Below are experts of layer 2 (counted from 0) of a mixture-of-experts language model. Rows are named router (the router's row for the expert), gate (a neuron's input weights, with its number), up (a neuron's input weights, with its number) and show model dimensions 0-223. Each number is 128 + 32 x the weight over its row's rms, rounded and kept within 0 to 255.
After each expert's rows: "gets" lists some tokens that make up at least twice as much of what it gets as of all text. This comes from a sample of Wikipedia text that the model never trained on. Tokens count by the router's weight.

# expert 1
router [117 146  78 152 182 154  75 100 179  96  98 165 125  78  86 109 101 149 185 131  81 164 161 122 108 107  96 107 127  87 100  92 124  80 104  95 134 147 116 159 161 168 173 147 171 162  93 136 151 165 146  87  89 106  95 158 113 162  89 103 112 125 101  85 180 180  88 163 166 139  90 142  86 162  99  98 147 100 141  90  90 115  98 169 158 116 165 138  93 158 159 106 134  67 105  89 107 107 151 126 157 124 119 135  97  95 111  97 106 172  99 153 106  73 136 142 177 136 112 169 118 122 170 171 117 149 111  72 106 166 163 172 110  95 152 168  93  91 103 136 131 150 157 103  96 146  99  93 190  96 158 173 114  82 162 100 148 112 144 169 166 153  95  96  90 102  84 176  87 163 163  80 167 159  98 103 139 126 108 123 107 172 102 152 103  89 155  83 167 169 100 153  82 136 116 169 147 163 104 160  97 157 146 168 116 177  97 158  94 182 159  89 162 158 168  94 125 149 104 166  93 113 159 201]
gate0 [141  65 157  85 125 109 134 118 158 168  68 149 129  86  84 129 107 111 111  88 151 153 186 128 145 133 123  77 100 101  91 105 139 119 131 151 108  88 105  94 106 169 171 160 153 113  98 102 141  79 117  83 186 143 173  67 134  92 101  98  73 128 110 137  83  96  84  57 172 130 139 147  70 132  81  86 135 129 165 130  92  96 104 234 175 148 155 103 108 185 127 131 140 105 126 119  87  92 129 131 156 151 149 166 190 107 110 180 112  97 107  84 141 139 149 130 135  69 126 153 173 102 101  96 121 141  89  86 113 203 162  99  98 101 145  58 129 130 113  84  90 110 158 187  57 116 165 169 145 150 168 129 173  83 124 128 106 110 167 118  96 188 103 151 113 146 146 145 116 125 157 141 163 126 112  56 105 144 121  64 149 101 130 142 145  74  63 155  79 166 101 129 153 128  96 109 132 141 190 144 121 120 101 184 137 110 114 100 119 137 109 116 165 129 136 100 127 116 154 129 102 159 159  98]
up0 [145 160 179 175  95 175 210 125 101 125 138 152 134 124 113 111  84 142 113 123  90 146 146 103 121 188 158 130 156 149 170 101 107 109 114  97  87 113 195 145 174 162  19 167 166  94 112 121 162 123 172 164  51 143 115 122 179 119 112  77 156 138 161 152 120 132 139 141 191 122 147  70  88 106  84 127 131 211 134 106 108 162  99 117 126 171  53  96  88  74  94 120 157  50 154  92  99 105 163  56  97 184 124 130 106  85 109 167 127 161 141 146 175 151 188 108 117  92 113 107 148 132 128 134 105 107 135 149 104 136 148 178 140 133 108  95 140 100 199 171  72 124 112 153 147 156  98 171 130  99 117  94 118 131 110 128 127 131 143 132 183 172 121 116  77 158 106 139 150 121  91 137  50 130 165 148 126 132 109  89 119 145  98 124 140 136 169 106 102  70 160 174  71 137 124 110 151 159 124 137  73 162 139 141 125  77 163 158 142 111 137 131 123 115 127 136 135 136 119 109 155 122  63 153]
gets: " called", " named", " without", " t", " Original", " brought"

# expert 30
router [142 162  85 141 169 150  75 107 170 104 117 160 122  86  90 120 105 160 147 122  84 171 168 114  82 104 111 115 130  97 110  88 132  88  94  90 125 142 101 176 169 176 148 162 173 176 118 100 172 169 144  85  93 115  82 165  90 163 109  94 114 112  99  88 163 168 111 169 143 125  88 165  95 157 101  88 143  82 144 114 102  90  84 168 152 137 159 137 105 134 162  87 140  76 108  94  98  99 154 116 143 128  98 142  85  76  99 100 108 177  79 147  95  62 129 123 176 117  98 165 126  81 146 174  98 151 100  92 112 162 164 164 110 102 161 162  77  92  87 135 107 170 154 113  97 152  94  78 169  82 160 157 134  92 164  87 165  99 160 166 185 160 105  85  94 111 100 157  91 157 176  87 165 151 100 107 129 117 108 110 100 156  99 173 144  93 152  98 176 141  96 142 104 121 104 174 152 154  95 148 103 140 147 170 118 145  95 152  95 162 169  86 168 156 158  93 109 175 100 156 110  96 173 198]
gate0 [127 180  98 154 110  93  47 123 123  87 119 174 125 105 159 123 126 147 149 168 136  88 121 114  98 101 110  96 126 146  92  77 110  92 125 101 148 138  92 105 136 112 167 140 134 139  94 159 115 119 114 143 164 111 135 167 185 171  84 122 139 191  94 135 138 102 142 148 169 110 144 137 123 163 128 149 126  81 172  89 181 111 126 120 134 107  63 107 114  92 173 127 118  81  72 106 119 153 127  88 168 128 131 138 138  91 150 131 160 136 129 120  63 184  71 137 146 192 106  61 157 157 141 204  77 175 107  93 135 130  87 117 110 104 107 143 170  55  69 227 102 131 132 220 121  60 137 161 102  97 193 128 107  99 156 111 102 124  97 108  82 121 177 142 140 148 168  85 135 142 104 157  82 170 157  91 170 107 111  93 141 136 146  77 100 104  75 130 111 121 135 158 144 140 158 147 103 147 171  74 124 108 149  98 111  77  74 111 116 152 160 112 109 109 161 142  75  75 106  98 133 134 150 129]
up0 [ 88  82 111 130  81 176 103  68 150 137 148 168 115  84  99 118  96  79 150 162 188 108 141 127  70 157 135 153 136  84 174 145 124 122 100 144  83 126 146 124 105 180 125 121 114 161 148 154 120 115  76 212 162  96 102 128 169 165 169 139 137 124 121 158  93  91 148 166 117 124  99 142 173 116 181 126 111 121 146 162 121   0 135 135 154 151 152  96 104 109 191 134 127  92 156 129 120  47 112 116 190 153 130  65  95 136 129 129 117 185  99  79 107 143 121 161 173 121 132 128  60 142  84 160 130 101 102 101 143 158 111 120 198 114 153 164 137 117  59 127 131 104  89 150 106 140 149 118 114 117  75 150 122 161 155 148  59 200 153 109 114  96 216 153 137 123 133 107 158 144 118 161 179 125 112  68  91 124 132  86 140 168 118 152 124  74 139 154 118 154 105  96 135 134 143 119 147 188 155  71 104 120 108 152 145  95 155 157 106 148 153 166 141 123 157 101 142 149 112 101 126 152 107 186]
gets: " card", " ​", " Rams", " Yoshi", " cards", " Side"

# expert 28
router [109 150 136 189 153 150 115 145 217 133 175 152 164 122 139 124 121 160 181  77 134 142 142 139 107 151 209 146 148 104 153 130 144 116 115 108  91 129  98 183 140 130 136 155 141 125  90 148 159 140 140 128 108  73 116 131  96 139 121 133 120  72  53 104  69 116 104 108 163 198  58 150 130 147 112 117 172 128 157 121  79 119 114 146 153  70 108 173 156 137 129 145  56 101 193  63 146  77 175  83 180 122 136 166 107 128 111 123 131 143 128  59 120 140 114 108 134 142  98 140 200 145 138 129 144 135 138 105  77 148 175 132  63 114 125 125 122 127 109 146  69 101 163  46  90  63 126  89 131 118 146 162 165 114 155  92 140  62 155 114 150 161 102 107  76 113 101 135 117 165 160 129 143 134 120 168 188  77 124 124  54 128  88 160 135 155 116 145 139 143  96 200 110 163 104 133 153 119 158 156  59 138 116 133 149 149 122 109 171 161 109  94 140 152 166  76 125 123 108 146  61 104 113 123]
gate0 [147 210 114 115 135 116 154 184 123  99  73 112  75 151  63 166 132 166 127 165 146 123  46 125  92 133 106  77 132 144 132 231 152 158 163  95 134 135 136 104  92  50 166  61 104 197 122 176 108 114  99 185 157 152 137 168 116 126 148 147 152 168 155  90 101 149  93  74 110 140  85 118 125  75  97 109 151 131 120 152 190 154 139 156 159 120 121 137 139 105 188 171 125 141 202 141 149 118  64 150 125 100 102  81 115 134 158 112 154 108 155 168 124 142 121 118 165 135 150 196 171 132 119 139 140 107  83 126 106 124 110 149 170  92 121 153 183 179 105 169  69 112  92 149 131 164 131 157 150 129 121  91  74  70 162 138 122 119 149 125 107  82 170 172 123  92 162 104 152  92 137 105 129 125 121 103 119 123 121  84 179 161 151 142  98  55 148  88 158  89 130 101 172 149  93 135 110 119 178 133  97 123 121 138  71 155 107 132 153 151 114 109 145 149 150  68 105 128 102 138  84 112 159 140]
up0 [104 156  60 227 198  94 137 118  95 109 112 113 123 176 123 122 151 112 168  80  93 113  81 147 100 153 110 102 160 134 123  86  96 183 169 133 121 145 131 207 135 155 182  61  99 165  78  97 149 198 123 100  81 119 152 101 163 128 155 158 111 102  57  95  85 139 120 129 127 146 130  68 202  98 197 184 168 142 116  98  95 151 145 106 109 137 153 162 154 125  97 137 111 109 157 118  75 159  81  87 111 131  61  90 110 193 107 160 119 162 144 118 129 154  61 170  79 146 104 136 125 174 167 140  92 121 125 122 155 154 117  99 111 127 119 102 142 117 129 195 101 211 138 155 151 126  97 104 146 130 127 105  77 174 140 123 101  94  98 106 105 131 102 127 157 139 133 131 168 134  83 124 171 145 103 173 118 136 146 145 117 139 138  98 160  98 143 132 144 178 158 138 134  88 131 138 142 159  87 171 144 102 186 153 114 120 129  99 129 155 112  96  90 141  98 100 159 130 138  92 131  46 162 100]
gets: " and", ",", " that", " which", " or", " but"

# expert 4
router [139 180  96 150 163 141 111 121 157  96  77 177 131  97 111 128  81 173 159 127  86 146 170 117 106 136 111 123 137  89 117  73 123  75  87 101 132 112 130 180 169 167 169 168 184 191  92 150 151 168 134  91  88  76  90 154  84 162 113  84 108 101  97  73 179 171 114 172 176 122  92 160  95 161 124  97 145  94 147  92  92 112  87 151 158 127 172 139 118 177 150  99 116  97 109  89 108  78 159  95 147 135 108 145 113  78  92 111  95 173 105 138  89  86 126 113 163 103  84 166 108 104 171 168 113 135 129  74 111 158 152 175  92 113 151 147  85  93 104 135 108 131 165 112 120 150 123  80 185 114 134 159 113  87 145 104 155 123 126 160 169 157  78 110  94 100 103 154  70 174 168  92 169 110 101  94 130 129 129  95 110 158  84 168 147  87 147 106 167 154  94 158  95 124 113 172 173 163  93 148 109 171 158 161 115 174 101 167 111 153 172  88 161 149 158  84 119 164  94 136  83 106 178 189]
gate0 [ 73 149 135 111 161 107 119  46 125 161 122  73 162 133  95 100 130  98 156 164  89  77 146 128  57 137 156 162 162 146 167 119 123 112 122 153 148 114 106 152 144 118 105 129 126 134 140 151  89  55 135  68 119 156 120  84 104 139 181 109 140 119  52  89 144 111 154 126  94 168  55 124 109 141 110  94 150 176 105 111  75 125  88 121 147 125 124 137 151 139 150 100 177 100 147 147  40 157 127 122 132 152 170 170  86  91 124 124 162 142 144 180  74 100 161 157 127 146 125 152 116 163 121 164 123 122 120 118 118 140 139 100  99 145 170 112  23  89 181 143 160 163 101  82 122 108 177 138 108 139 148  68 129 117 109 138  66 140  75 145 111 125  90 150 128 139 112  64  86 110  79 145 147 129 107 161 134 115 131 176 148 107  96 136 126 184 147  71 101 103 135 100 127 152 131  92 137 164  54 113  65 122  89 201  72 153  76 131 133 120 140 105 150 146  54 113 168 100 173 133 121 101  78 140]
up0 [ 78 130 138 147 119 122 146 141 131 155 102 138 102 126 152  91 188 120 167 132 128  97 117 164  88 120 106 128 122 143 144 108 153 185  85 115  47 128 108  98 165  71 139  74 140 134  89 126 140 175 150 153 112  80 172 159 105  93 175 159 128  71  62 143 120  89 122 125 168 191 148 161 144 186 134 131 159 132  83  87 108 155 133 121 116 126 100 154  86  82 154  81 138 153 118 144 164 166 119  94  73 116 148 132 117 148  95 144  81  82 146 138 178 142 130 146 107 111 169 127 143 185 108  76 168 111 132  68 133 111 118 135 101 106 116 139 113  92  93 132  80 111 167 145 104  91 137 159  97 142 177 119 129 110  69 195 161 119 101 102 137 185 122 133 131 124 198 159  88 152 162  56 186 125 117  71 126 169 111 135  87 183 100 136 159 143 122 130 163 169  79 137 148 154 104  86 161 100 143 154 128  82 145 196 140 144 149  95 126 114 110 138 222 185 157  98 151 100 130 163  82 131  68 186]
gets: " and", " In", " as", "In", " 2", " /"

# expert 43
router [112 150  86 154 183 141  87 107 160  83  77 154 131  98  78 106  91 147 155 136 101 161 168 129 109  96 109 107 151 110 132  99 122  86  81 101 138 119 118 184 161 161 175 163 182 143  72 126 151 147 171 100  92 108  98 160  96 176 115  67 102 125 114  73 184 187  87 137 162 143  96 160  82 172  96  88 130  84 162  94  94 112  76 156 160 108 145 143 110 191 168  79 119  94  84  84  90 105 148  94 154 125 123 149  91 106  94 108 106 174  75 141  86  86 133 130 179 101 116 162 103  82 155 160  98 153 123  98 124 154 158 180  99 109 166 157  98 112 111 132 121 138 167 142  84 152  96  77 170  95 114 153 105 112 171 110 157 118 144 152 159 159 100  75  69 108  88 165 112 157 167 105 159 129  87 116 131 119 111 106  96 162  92 170 136  94 133 103 177 152  94 142  95 136 107 171 184 169  91 159 111 175 163 177 119 168 107 164  96 172 149 102 139 148 175  98 107 137 101 142 107  94 156 181]
gate0 [175  98 142 115 107  95 109  95 150 121  45 123 130  97  87  85 111  82  93 149 105 171  89 143 153 183  66 129 186 134 192 109 131 139 188 114 114  90 181 140 140  92 127 170 125  87 103  84 105 145 108 133 104 164 154  99  99  61 173 169 151 111  72 114 131  87  94 117 121 143  81 104 126 108 117 146 109  52 166 103 142 148  92 126 208 122 174 118 114 102 111 122 172  87 113 158 101 147 129 161 111  69 116 179 136 105 118 180 149 158 121 145 135 121 159 149  78 120  75 116 120 145 154 113 144 109 143 148 122 149 184 171 102 130 140 120 131 126 124  55 108  90  97 135 187 130 117 124 202 125  79 116 168 141 124 101  90 123 109 179 140 200 173 132 172 172 151 150 141 127 204 109 115 134  73 121 142  78 126  86  98 173  93 141 119  72 189 109 176 119 115 131 105  83 195 108 166  98 148 169 126 104 173 155  76 136 134 107 151 137 132 118 101 120 116 100 112 137 113 135 100  79 138 122]
up0 [102 128 127 120 164 164 108  90 166 110  98 121 189 164 174 170 169 149 176 146 126 171 144  91 132  88 115 166 177 138 157 146 151 122 102  80 180 174  78 115 158 132 105 147 170 102  90 156 139 164 139 139  52 109 119 119 109 141 165 127 143 145 188 128 150 114 141 141 117 133 155 145  87 186  86 144 144 168 137 100 161 149  46 117  83 113 115 110 130 122 100 162  75 158  88  83 165 146 122  84 104 168 143  84  70 120 116 114 151  85 158 140 119 159 121  77 101 169 143 107 148  52  47 113 139 134 126  82 140 107 127 133 121 139  91 136 122 141 172 158 153 107  92 145 128 138 161 122 103 111 187 163  71 154 111 154 172 183  94 188 124  71 153 146 121 169  99 143 160 124  73 100 112 110 107 126 171 100  77 142 158 202 120 166  51 127 112  91 126 127 200 126 146 110 139 148 126 133 185 113 100 124 153 168 126 109  90 130  86 155 141 149 172 151  89 163 166 127  98 135 206 110 153 100]
gets: "L", "T", " na", "99", "08", " L"

# expert 24
router [132 146  80 155 165 139  78 107 146 118 112 161 137  90  90 102  99 152 170 116 121 172 167 126 101  69 115 121 120 105 109  73 130  85 102  72 130 119 113 158 160 171 181 166 186 169 114 127 185 165 164  75  93  90  76 164 100 164 104 100 118 102  82  97 178 169 106 169 136 123  86 161 107 171 107 105 123 113 137 105  92  89 106 155 170 128 150 161 113 176 155  88 134  73  77 107  79 118 136 109 149 104 104 154  90  87 101  89  92 185  85 152  69  77  97 137 167 137  91 187 120  95 152 178  86 139 120  94 115 151 149 179 107  97 162 156 100 111  92 142  99 146 148 117 103 143 105  82 164  97 113 148 124 107 157 111 176 134 132 149 155 157  82 101  74  92  94 178 103 160 160  98 155 161 104 105 134 125 113 122  98 181  82 156 137  79 170  97 151 165  87 149  82 140 119 155 187 160 112 131  97 155 153 143 123 170 107 148 100 159 169  92 167 156 155  98 114 166  98 165 112  80 151 180]
gate0 [159 113 117 113 117 149 179 105  95 151 167 127 140  97  96  52 118 139 192 155 131  78 157 144 164 122 160 122 145 138  78 137 133 149 140 173 127 103 131  78 152 115 151 158  93 138 107 103 141 156 105 111 191 173 145 144 113 104 148 150  90  59  77 144 121 104 124 174 125 119 159 102  99 156 175 101 150 118 120 131 128 163 139 151 118  95 186 132 195 156  93 152  70  95 168 123 117  96  42 166 207  88 177 164 110 122 117 156 141 155  59  89 128 102  90 191 138 148 111  44 100 151  84 150 121  88  70 111 137 201 184 151 110 175 127 107 144 131 106 143 105  84 100 129  54 113 109 154 139 121 113 110 123 106  81 164  82 136 127 177 142 151  97  93 104 102 113 150 136 135 167  80 115 116 143 122 161 171  73 119 182 123 134 130 169 126 130 161 102 171 122 133 124 151 153 117 163 151 123 191 128 121 141  75 166 180 177 121 100 100 164 159 173  71 143 108 136 131 104  78 160 130 114  96]
up0 [ 91 141 173 118 160 137 195  83 109 132 151 145 206 101 101 128 143 176 145  91 169 104 170 105 141  75 135 126 143 166  98  50 114 124 115 130  41 113 145 107 138  80 136  80 119 104 133 126 136 171 116 117  80 160 118 142 101 134 104 103 201 154 145 102 129 135 119 117 155 108 110 128 106 153 133 115 116 187 100 135 133 202 131 127 115 123 121 100 107 162 114 101 126 117 165 154 138 111 168 180 127 138 181 119 155 125  95 176  83  69  93 129 143 118 115 110 204  93 184  71 174 127 151 104 116 176 129 136  81 145 152  85  80 170 123 153 120 151 146 112 151  77 134 155 108 187 116 120 111 110 123 109 115 112  72 130 174 154 124  83 101 144 147 124  90 155 119  96 151 159 174 101 111 152  81 158 119  68 132 106 165 166 115 120 138 179 171 132 113 182 163 158 124  89 131  99 221 109  94  49 106 117  99 144 177 136 118 105 102 121 101 115 145 127  98 110  67  87 116  83  94  39  95 136]
gets: "-", "|", " he", " also", " (", " 5"

# expert 14
router [186 125 106 136 206 136 209 125 137 121 206 133 107 124 143 132 113 151 154 133 108 150 151  93 132 122  89  96 119  89 185 112 156  96 169 128  82 122 115 117 153 114 139 143 156 127 112 173 134 138 115 144 109 165 116 149  84 138 148  83  70 131 137 143 150 147 145 121 125 118 131 134 140 122 107 119 128 114 167 135 119  99 119 109 171  88 158 123 126 116 121 134 101 128 165  76 118 112 138 150 158 131 128 166  93 135 147  73 136 134 132  75 122 105  14 116 110 165 126 185  79  68 137 135 162 213 144 131  92 137 130 131 136 129 145 255 135  85 127 113  79 121 126 142 116 110  73  85 179 103 127 116  93  99 104 111 143  43 179 148 175 111 124 124 117 109 122 146 110 153 119 110 164 133 163  22 165  72 120 156  60 125 125 194 126 142 169 131 129 155  52 201 140 157 104 177 122 135  83 141 160 140 103 106  92 128 132 163 105 127  87 122 137 146 119 127 136 146  74 161 129 140 157 175]
gate0 [191 104  67 172 155  84 156 114  50 134 123  94 170 118 147 121 125 144  93 122 114 115 135  92 116 175 195 160 104 145 132 148 153 151 114 155 154 155 116 151 115 121  70 129  82 135  98 130 130 125 168  70 149 159 115 121 127  66 139 200 129 148 163 127 128 129  72 108 110 116  79 176 140 126 104 138 132 127 148 176  68 170 134 152 128 200 159 104 139 146  99  75  76 122 164 129  97 126 127 126 157  96 199 104 151 176 143 124 155 122 153 155 121 147 120  64 172 162 128 137 138 173 106 167  87 110 106 157 102 133 115  76 123 129 123 162 129  85  84 131 103 114 118  94 127  76  78 123 108 146 123 194 157 140 120 110 131 134 114 153 175 111 137  85 102  71  99 205 154 189 131 182  83 119 124 169  84 175 166  54 103 132 141 147 121 160 151 144 111  60 108  42 117  71 151  91 109 147 158 103 143 168 189 136 143  71 107 100 141 169 140 133 109 158 152 124 126  71 142 110 116 123 124 170]
up0 [154 127 183 117 153 141  58 155  72 129 151 132  79 123  92 117 129 172 178 103 122 138 173 107 152  98 114 111 137 164 180 158 115 136 117 104 116 136  88 114 123  92  92 123 162  95 180 113 116 193 152 139 122 104 141 131 100 170 145  80 141 197 154  98 166 148 100 150 118 129 102 200 123 120 129 105  96 151 140 143 140 136 132 146  86  63  59 146  91 177 200 141 103 124 124 128 120 122  99  98  62 125 126 155 158 119  88 121 121 144 145 164 157 126 148 112 129 112  89 127  79  85  63 160 112 132 123 155 147 106 118 166 195 143  64 172 130 120 146  52 133 139 184  72  88 154  80 160 126  90  59 149  77 156  97 137 155  97 158 115 106 210 171 131  97 115  83  84 123 143 148 152 165 151 146 124 141 152 112 107 174 158  91 103 131  95  92 142 115 157  97 144 136 140 139 225  63  77 115 147  94  60 150 110 169 147 119 129 102 131 180 132 182 112 139 152 103 109 129 134 153 147 113 164]
gets: "\n", "==", "===", "See", "Studio"

# expert 21
router [135 171  87 147 163 149  92 117 151  90  59 175 133  99 100 132  93 178 169 119  98 174 176 145  94  89 102 100 132 104 122  96 112  87  87  95 145 123  83 151 164 182 189 166 171 143  91 132 155 162 167  89  82 121  87 160  94 145 115  93 105 113 109  93 184 159  72 158 168 139  97 141  93 169 115 103 135  95 136 104 104 120  97 154 153 101 153 133  96 157 154  85 119  72 111  93  98 102 159 114 167 128 145 136  93 100 104  98 101 173  81 140 123  92 128 135 171  92  97 157 100  87 141 188 106 152  99  96 118 166 159 182 113 101 165 145 105 100  85 129 144 161 151 112 111 179 109  92 130  92 105 157 100 100 168 104 156 108 143 156 195 158  79  76  82 109  89 167  89 167 170  98 165 133  86 106 130 134 103 108  98 147  98 191 146 105 131 113 170 147 101 151  77 163 103 171 170 152  84 157 132 162 134 166 105 171  83 168 111 153 146 101 166 143 166  97 109 162 106 137  90  89 167 195]
gate0 [ 78 165 139 132  69 151 112 167 111 183  70  65 110 104 122 146 116 106 133 142 135  94 164  73 107  98  71  60 112 115 120 115 101 115 171 119  72  78 104 133 131  91 204 140  60  82 141 157 120 164 127  79 164 133 192 105 151  64 132 161 107 134  76 145  54 125  76  83 144 129 129 174 145 133 124 132 116 149 125 112  89 127 138 132 110 119 117 121 162 120 177 135 116 113 107 160  75 143 141 128 156 123 142 122 162 180 131 201  88  89  87 153 112 141 154 165 141 158  95 114 116 126  91 159 126 171 179  88 139 180 151 218 134 102 143 102 185  96  67 157  97 137 133 154  79 150 111 114 140 127 120 170 153 109 102 158 132 174 157  91 114 153 100 113  72 138 129 102 172 152 162  77 159 102 141 123 132 144  92 151 144 216 168  90 129 124 120 134  97 116 140 103  91 101  86 164 170 113 126 117 137 145 176 133  30 123 101 122  83 148 113 103 132  89 163 163 131 124 171 128 113 121 128 134]
up0 [117 125 139 164 123 134 133 125 145 150 145 186 132 144 150 152 113 184 132  85  88 135 156 196 138 153  97 134 129 156  96 137 141 172 138  84 104 143  75 112 144 141 133  98 180  93  70 127  88 131  97 154  89 103 124 101 100 254 138 138 128 154 125 152 247 152 144 168  65 124  91  87 110 138 113 107 154 128 192 101 213  89 158 124 125 169 149 159  89 167 119 149 146 135 101 153 156  98 133 108 124 123  80  89  97 104 142 141 138 101 124 109 159  70  80 110 148  96 138 142 140 129 134  96  96 130 111 194 124 112  96 114 196 175 157 111 101 123 158 118 110 106 146 113 174 125 190 139 115 111  98 102 105 152 168 133 148 123 162 122 128 114 157 126 134 136 149 141 109 129 127 127 194 113 164 149 151 139 179  94 139 123 105  87 146 108 138  97 174 194  53  88 127 113 136 124  81 140  87 146  40 119  89 145 161 109 159 140 150  88 144 113 115 180  83  97 120 195 105 129 123 148 127 203]
gets: "L", " =", " United", " and", " 6", "V"

# expert 0
router [106 146 139 121 138 152 155  78 166  93 173 127 117 121 117 165 113 189 122  82 105 139 137 155 135 171 160 120  75 115 137 143 133  87  99 133 161 210  99 100  88 123 120 161 132 141  96 179 129 146 182  86 122 157 143 167 120 127 107 100  74 121  59 121 116 138  58 113 130 231 138 155 106 171 148 121 129 124 203 117 114 106 111 145 140 182 132 171  29 157 114 145  84 110 116 127  97  79 128 143 111  98 112 153 124 109 134 115 120 151  89 185 101 111 106 133 158 115 129 159 172 154 139 106 126 125 119 108 142 130 128 127  86 127 141 167  98 135 121 127 179 109 140 145 137 181 134  74 177  90 118 171  77 124 141  96 136 107 185 150 124 136 109 121 157  93 110 122 148 148 145 124 151 138 221 102 150  97  72  89 149 140 112 164 153 102 230  55 115 190  91 189 129 125  42 137 160 136  69 133 139 164 141  95  76 125 110 144 160 123 172  98 172 111 138 110 147 148 130 113  91 124 181 127]
gate0 [169 168 120 162 178  95  83 129 145 121  75 125  73  98 123 176  34 139 142 121 151 112 110 122 114  88  38 123  89 180 151 140  69 127  87 194  81  86 189 169 128 128 138 160 109 116 100 123 137 109 126  91 144  87 171 115 176  90 228  76  73 120 126  89  94 142 150  85 118 156 145  86 166 145 179 147 133 139 141  88 112 131  44  87 147 165 126  97 173 157 102 150 143 107 177 144 120 168 187 121 141  69 156 122 130 150 111 138 126 146  87 105 160 117 126 117 167 134 112 186 153 127 103 102 146 172 143  91 113 159 126 133  67 111 144 107 182 136 148  69 164 116 113 145  97  66 161 129 103 188 110 150 124 123 122 136 128 136 156 136 121  85 128 157 107 190 134 124 147 161 108  88 113 171 126 166 161 136  92 126 116 136 152 131 147 180 134  93 135 151  82  82 192 157 139 144 156 131 152  83 158 132 116 129 121 107 136 121 108 127  59 127 168 175 135 140 129 166 181 126 164 134 110 153]
up0 [153  72 148 147 118 178 137 104  83 127 204 135 140 200 136  86 129  82 112 147  93 113 104 103 140 105 140 171  89 102 154 199 147 113 121 140  98 157  96 134 103 121 108  97 196 155 160 185 183 104 158 119 105  97  88  96  88 144 122 114 152  82 189 111 192 172 123 128 190  97  53 146 100  74  75 117  88 103 153 140 133  82 113 118 102  93  99 179 125 134 124 106  92 118 130 159 172 135 153 169 130 117  99 130 158 158 101  52 151 154 116 126 126 159 133 138 119 138 118  88 138 147 141 109 115 103 123 158 145 134 126  77 119 109  88 152 101 156 119 175  61 122 116 134 201 102  95  71  90 161  92 135  90 172 119 137 132 100 147  84 121 158 142 111  60 117  87  88 120 162  99  80 123 139 127  48 104 158 111 165 127  92 169  74  99 127 122 156 111 167 134 171  58  60 118 114  92 108 117 127  79 155 126 118  71 122 122  63 104 117 121 151  95 170 143 165 109 125 128 121 142 108 131  95]
gets: "s", "d", "y", "ing", "ed", "t"

# expert 41
router [139 165  79 151 159 134  93  99 153  86  93 169 140 109  87 110 115 162 158 144  77 160 179 119 102  86 131 106 124  93  97  78 124  88  99  96 139 137 123 176 157 171 178 158 155 167 106 125 165 141 133  82  88  91  71 181  95 177  89 109 100 103 108  99 183 178 105 151 161 102  98 153  90 182 105  98 139  99 168  98 104 105  82 173 154 119 157 169 114 174 144  84 109 100  94  99  97 103 141 107 159  96 128 152  85  90 115  87 110 151  86 144  81  79 144 144 171 120  98 171 119 115 167 155  85 180  93  73 121 122 147 181 114  93 166 145  90 106  98 133 134 156 164 119 107 128 108  78 171  88 129 162 129 101 159 117 140 103 146 160 150 152  81  87  80  87 103 168  96 169 157 103 177 122 101 116 142  98 130 105 110 165 103 154 129  92 147  97 151 170  94 138  80 133 107 166 140 172 109 162  91 180 138 141 135 175  93 163 108 170 171  82 171 152 162  95  95 180  91 170  87 114 154 180]
gate0 [ 94 128  96 148 196 194 137 145 153 157 140  51 115  27 115 138 160  99 138 125  91 118 104  95 144 102 141 127 155 135 123 149 104 118 151  87 127 170 139 119 144 136 108 194 133  99 209 133  81 130 105 147 156  96 139 209 122 113  64 147 126 147  83 130 165 104 103 109  89 110 123 157 140 163 162 189  72 109 107 105 114  41 113 154  84 163 152 148 160 163 141  96 126  73 143 168 184  85 170  79 158 121 146 131 131  92  94 111 151 147  87 119 137 139 131 181 126 117 138 160 130  87 109 113 144 122 126 155 146 108 119 112 103 119 188 155 169  95 127  92 128 140 140 143 126 186 115 115 128 143 178 141 164 164  99 126 179 164 113 135 133 106 159 107 127 114 159 106 156 168 121 149 115  74 143 175  66  94 106 125  96 147 169 102  95 115 158 140 134 105  72  73  84 178  85 104  92 127 173 164  83 134  82 141 186  86 127  89 118 188  98 157 152 166 150 151 126 151  54 147 171 110 125 121]
up0 [102 171 138 125 137 151  96  71  99 172  90 101 137 132 143 117 114 115 101 142 152  92 126 102  95 114 176 144 123  67 110 118 161 111 194  58  98 136 108  97 132 124 144 134 106 128  99 144 142 130  59 117 126  73 149  90 152 138 173 170 127 139 117 180 107 109 121 100  66 119 136 166 101 116 127 129 173 124 125 161 165 116 101 125 191 129 189 152  90 180 124 123 150 159 119 123 146 104 117 109 157 100  96 127  77 131 142  47 142 202 183 170 152 139  86 137 121 144  88 202 167  51 101  86 178 159 181 164 114 112 160 186 106 118 166 160 127 167 153 138 112 144 124 107 128 129  97 145 117 118 141  73 170 159 136 138  79 104 146 116  98 106 161 132 106 174  67 141 151  54 122 104 121 126 182 111  46 120 148 188 110 164 148 125 153 165  88 175 172 157  92 169 119 156 159 162 121 122 117 127 169 101 102 143 163  66  93 164 140 107  75 149 123 154 157 109 117 167 141 177 170 120 161  86]
gets: " 8", " it", " O", " United", " (", " football"